config = dict(
    hidden_act='relu',
    routed_scale=1.41,
    groups_per_token=1,
    norm_eps=1e-05,
    init_std_down=0.0202,
    schedule='wsd',
    dataset='wikipedia_en',
)
Below are experts of layer 7 (counted from 0) of a mixture-of-experts language model. Rows are named router (the router's row for the expert), up (a neuron's input weights, with its number) and show model dimensions 96-191. Each number is 128 + 24 x the weight over its row's rms, rounded and kept within 0 to 255.
Before each expert's rows: "comes after" lists some tokens at least twice as common just before its tokens as in all text. This comes from a sample of Wikipedia text that the model never trained on. Tokens count by the router's weight.

# expert 19
comes after: "\n", " to", ")", " he", "\"", " who"
router [ 88 109 134 142 125  97 167 130 158 154 136 111 125 122 137 118 110  87  97 175 121  98 164 156 129 139 127 138 150 137 124 131 122  95  81 143 185 154 163 152 140 117 172 125 107 119 128 161 139 102 124  98 102 115  96 136 151 168 149  97 163 138 132 126 118 105  95 125 131  91 108 114 141 126 145 155 128 113 135 137 102 113 120 108  89 137 124 152 114 120  99  89 156 125 136  94]
up0 [130 152 126 153 141 123 143  97 110 145 129 135 153  87 124 129 150 137 122 119 136 144 110 147  86 184 136 209 124 115 131 166 116  77 103 124 149 157 152  93 158 166 112 133 132 125 110 109 142 138 131 130 101  97 128 104 113 141 131 152 157 142 165 123 166 106 132 148  83 125 146 116 110 131 129 151 126 136 113 140 133 127 110 146  84 130  80 107 177  89  79 118 114  66 163 111]
up1 [ 87 132  95 113 136  84 120 127 182 133 123 136  90 135 144 113 130 122 113 108 176 116 157 151 163 123 145 131 110 150 121 132 129 151 131 150 109 111 148 122  96 106 109 123  92 145 172 105 119  98 133 137 110  77 161  84 139 111 142 147 165 116 162 126 159 115  61 154 167 149  97 138 135 140 164 150 143 136 175 137 128 126  95 127 148  91 106 117 156 127 155 138 104 150  98 127]
up2 [116 102 158 123 129 135 156  71 102 142  95 104 168 164 155 126 111 120 153 114 106 108 165 129 125 121 161 176 136 154 133 125 143 120  96 118 161 121  86 115 141 138 159 187 159  92 151  79 125 110 163 162 155 122  73 131  94 143 152  97  96 129 110 144 120 147 116 149  99 113 129 110 122 125 109 138 118  90 144 142 126  96 104 152 121 112 112 146  92  91 144 174 101 109 133  97]

# expert 7
comes after: ".", "==", ")", " =", " ==", "==="
router [109 149 126 132  86  80 139  92 110 156  96 156 130 109 143  97 134  69 121 145 127 112 157 164 106 146 107 169 126 145 117 114 144  84 100 145 162 128 138 107 129  90 134 110 138 134 128 155 109 110  93 126 161 148 126 139 143 125 126 133 143 148  99 118 146 110 107 176 125 128 125 149 116 139 137 144 118 151  86 131 150 126 102 128 109 129  88 117 146 120 128 150 107 120 129  72]
up0 [120 136 125 115 117 108 136 113 128 119  95  88 146  93 130 157 122 106  96 162 103 126 112 133 145 101 119 124 136 150 127 163 148 151 123 101 181 151 152 122 117  99 166 122 132 123 122 164 168 162 118 135 145 142 136 115 159 129 134 145  68 131 162  96 145 108 150 138  95 116 126 165 126 164 140 117 155 171  86 136 128 122 110 139  91 145 133 102 157 195 110 130  73  98 126 140]
up1 [115 107 145 132 128 144 125 136  71 142 117 163 176 105 102 132 165  98 115 114 136 147 112 131  96 120 142 115  99 123  90 135 136 142 128 138 124 114 125 161 164 139 129 106 169 107 141  98 117 178 141 116 165 126 158 118 143 182 118 116 160 138 144 155 147 133 120 108 184 115 135 180 118 170 158 155 120 110  97 129  69  99 119 115 169 123 122 141 159 133 134 138  77 166 105  81]
up2 [136 136 140 137 135  90  95 129  99  95 101 118 132 110 177 132 146 142 115 171 109 129 133 105 105 141 157  83 117 123 158 130 141 166 124 157 158 149 109  83 146 148 111  57 112 149 119 116 158 118 117 109 116 135 150 109 115 125 156 115 107 133 120 109 149 103 110 135 144 106 131 115 155  88 136 134 131 129 106 164 149  98  97  76 122 114 124 119 124 114 107 145 156 150 115 144]

# expert 9
comes after: " |", "|", "-", ";", " 0", " 1"
router [138 120 136 137  98 118 162 183 133 134 134 141  82 135 134 116 135 106 159 152 135 181 135 117 146 140 171 103 120 109 155 152 145 161 120 136 179 100 151 133 158  87 164 150  95 126 131 131 117 117 192 156 115 105  86 106 110 105 162 148 128 160 140 124 173  90 147  83  80 162 129 128 110 138 139 147 174 123 153 159 162 106 136 103  78 120 112 156 101 143 123 125 133 134 160  83]
up0 [104  94 122 110  84 146 120 106 137 117 131 155 107 119 143 114 106 105 119 166 164 168 155 115 155 141 169 119  86  75 145 120 110 141 103 114  96 146 106 126 162 121 118 108 106 132 124 122 165 165 131 149 124 110 115 142 101 133 112 124 163 149 122 124 130 156 134 126 132 120  72 160  99 133 149 175 166 109 118 134 139 101 110  88 116 107 105 148 144 134 126 119 127 110 162 137]
up1 [129 154 120 171 143 139 140 118 130 148 104 121 115  95 121 118 127 128 172 122 153 130 143 115 117 166 135  88 100 137 165  96 149 108 122  79 148 111 133 151 151 123 113  92  80 134 148 146 117 164 117 137 133 157 142 170 134 122 122 113 136 141  95 154 109  50 105 100 110 135 147 119  94 134 128 133 130 116 148 121  92 144 130 131 159 108 110  84 117 118 177 101 138 102 142 134]
up2 [104 140 114 114  87 180  97 132 150 127 123 149  96 119 137 141 138 133 129 143 144 152 134 113 133 116 137  99 105 136  88  94 126 135 112 115 188 112 119 104 123 140 128 115 130 130 127 135 148 145 131 126 149 165 108 133 103 110 138 155 144 127 153 111 113 172 165 124 116 147 122 152 125 126 102 134 127 170 143  68 119  82 138 104  85 163  96 128 137  98 129  93 139 118 150 131]

# expert 15
comes after: " the", " a", " The", "==", " his", "The"
router [138 173 133 120 101 118 129 152 154 159 109 147 114 116  95 134 136  99 166 140 139 153 118 155 120 203 162 123  79 116 112 127 170 133 132 127 159 136 110 108 134  91 166 132 134 130 162 122 111 147 156 143 121 166 103 151 110 135 122 115 117 168 111  99 137  95 158 112 169 128 155 139 115 108 149 134 171 155 129 119 131 118 136  64  75 138  99 101 154 128 104 148  88 104 128  65]
up0 [173 186 129 137 124 140 124 108 142 127 157 178 114 160 111 128 149 132 159  65 132 128 112 136 117 153  89 134 121 103 108 150 119 101 125 166 116 111  76 131 143 156 139  97 140 125 106 146 137 117 144 127 120 139 140 153  95 107  89 157 152 118 139 149 169 152 133 152 134 133 113 126  72 108 149 134 128 152 130 103 112 147 148 145 134 132  96  81 156 143 117 154 108 110 179 128]
up1 [122 127 117  92 152 125 109 105 152 164 110 156 139 149 141 139 131 132 150 123 141  84 103 112 105 132  81 132 147  76 120 119 156 149 115 125 103 101 173 132  91  97 185  95 187 134 128  89 120 116 134 147  97 110 146 135 112 133 123 152 102 125 143 130 121  97 156 164 147 158 131 130 141  94  83 110 133 129 127 129 118 136 129 135 114 125 135 152 135 129 114 119  66 165 125  97]
up2 [126 116 124  95 134 112 141 135 107 147  93 110 107 113 158 103 124 135 105 163 133 159 134 118 138 164  97 138 124 131 160 120 124  98 136 154 178 174 167 104 165 124 102 162  86 202 147 154 114 124 127 121 133 118 135 146  78 112 131 161 123 164 140 114 132  78 136 120 131 119 129 169 131 122 146 145 100 159 162 154 109 116 121 127 150 150 161 151 164 106 127 141 137 107 106 125]

# expert 12
comes after: "\n", " ", " known", "    ", "\"", " name"
router [151  91 116 103 116 140 130 161 112 122 146 120 137  91 127  96 151 113 108 155 110 126 152 168 101 122 133 130 129  81 116 174 149 144 112 139 202 109 102 150 109 128 141 146 109 137 138 148 127 151 107 108 129 144 106 165 172 146 133 124 138 151 134 110 147 110 121 105 143 133 143  89 103 169 143 133  98 158 153 161  90 118 102 114 118 133 123 118 155 129 112 157 128 102  88  85]
up0 [139 160 149 110  83 156  97 131 151 139 106  84 100 128 156 131 166 110 121 171  80 105 125  95 122 109 114 174  89 132  91 139 148 119 107  69 153 109 131 116 118 146 139  79 120 178 169 114 100 105 131 112 103 111 149 149 134 109 112 117 115  81 137  85 144  97 150  77 127  92 164 102 154 120 136 176 145 150 170 111 160 122  88 114 113  93 125 120 124 163 126  92 122 120  90  91]
up1 [125 101 179 137 126 153 127 149  86 115  99 143 166 151 125 115 128 150 133 127 139 127 116 117 118 112 163 139 141 123  99 126 163 115 118  76  98  99 109 134 145 137 126 120 166 118 149 106 137 106 117 104 127 139 154 132 167 124 147 137 130  84  97 101 165 114 139 123 159 192 111 109 103 112 126 131 111 103 112 149 128 114 107 121 152 169  98  90  86 121 145 116 155 107  84 151]
up2 [141  95 178 117 132 131 121 142 150 131 133 118 156 156 178 105 156 109 170 135 134  96 113 129 117 136 161 131 111 148 126 152 101 111  95 170 166 124  82 140  87 137 139 126 123 128 146 161 136 137 163  86 148 130 148 103 155 124 160 121 145 125 144 127 129 141 145 136 121 115 152 118  69 142 142 125 132 149 144 135 113 157 119 123  96 140 115 108 137 128 133 126 119 102 168 106]

# expert 11
comes after: " the", " The", " a", "The", " \"", "S"
router [144 159 139 135  94 111 176  80 106 138 103 130 134 135 129 107  85 136 144 129 174 164 129 123  88 129 140 134  90 129 136  93 137 165 168 124 127 142 142 103 121 115 124 121 122 130 117 135 131  75 115 113  96 143 105 123  89 137 118 145 138 171 123 123 148 131  90 114 103 125 171 158  78 145 150 128  91  71  94 140 145 125 112 138 122 115 135 142 107 117 114 161 170 123 137 110]
up0 [128 137 140  99 129 136 107  85 155  79 112 163 123 144 144 122 118 162 141 125 151 165 116 148 123 104 127 118 121 117 101  89 131 155 153 147 138 157  87 151 137 130 124 147 135  97 176 158 132 146 135 134 134 144 144 160 143 115 123 109 127 159 112  97 118 115 107 144 139 155 131 113 179 114 131 155 133 129 145 141 110 106 132 139 123 130 119 125 116 138 128 124  92 117  95 133]
up1 [168 138 128  99 161 104 100 104 134 132 133 103 102 161 119  76 153 164 135 147 149 177 138 112 127 170 127 179  88  98 116  72 141 123 103 148 120 157 179 128 181  93 130 100 124  86 102 145 142  95 133 144 135 138 142 117 120 139 129 118 167 114 132 154 105 145 114 102  92 130 134 131 118 128 113 135 148 143 160 143 146 109 169 127 136 136 104 110 130 114 102 129 130 121 159 159]
up2 [116 141 148 122 136 146 116  76  65  96 109 126 136 120 133 136 146 132  77 154 120 122 101 117 156 130 168 104 139 130 122 131  96  90 111 150 184 101 109 113 125 110 134 202 119 117 110 108 162  92 113 137 149  77 148 142 125 126 133  87 135 142 166 124 156 153 139  89 143 109 159 125  73 100 140 147 102  97 103 136 131 146 123  93 151 140 135  83 133 135 118 152 132  81 115 131]

# expert 18
comes after: " of", " in", " to", ".", " at", " on"
router [161 109 122  94  92 148 151 125  76 107  77 153 166 138 154  67 118 124 157 125 144 111 124 137  91 109 127 144 124 105 110 135 139 103 142 138 168  83 131  90 140 145 114 101 112  69 166 162  93 141 119 117 147 154 125 150 149 110 129 149 132 128 119 142 160 142 114 126 113 137 150 160  80 161 137 132 115 129 123 146 161 110  97  88 140 117  85 137 139 100 119 162 151 115 137 117]
up0 [123 122 165 152 168 103 112 110 121  48 106 135 124 131 147 113 124  74 138 177 114 130 114 103 143 125 106 155 156 162 103 100  92 125 139 125 110  83 123 134 119 116 107 131 118 106 103 146 109 152 119 154 125 151 101 117 134 115  95 128 144 143 119 101 109 157 109 118 110 130 124 162 109 121 122 159 137 140 168 100 143 138 120  68 160 133 126 133 139 117 156 108 118 137 126 126]
up1 [100 133 139 122 143 133  96 152 158 112 102 162 120 132 144 166 109 136 135 179 106 138 149 115 141 112 159 111  97 177  94 110 132 111  81 124 152 122 113  83  51 142 126 152  87 104 178 178 174 116 113 123  77 116  95 153 109 112 135 113 133 163 117 105 127 128 144 144  88 143 145 122 125 125 181 117 113 156  85 120 139 129 125 134 130 113 113 109 143  90 134 110 135  87  97 120]
up2 [123 124 114 127 138 142 114 135 128 123 173 133 122  96 134  51 132 141 171 156 103 135  83 131  88 131 156 103 134 103 106  95 114  93 136 165  79 128 168 102 131 143  95 125 117 151 117 109 119 148 123 135 141 112 168 114 136 142 138 161 100 121 149 143 149 141 116 123 111 130 140 119 155  93 116 132 145 119  72 152 139 131 137 109 142  87  86 159 130 149 111 154 117 120  81 130]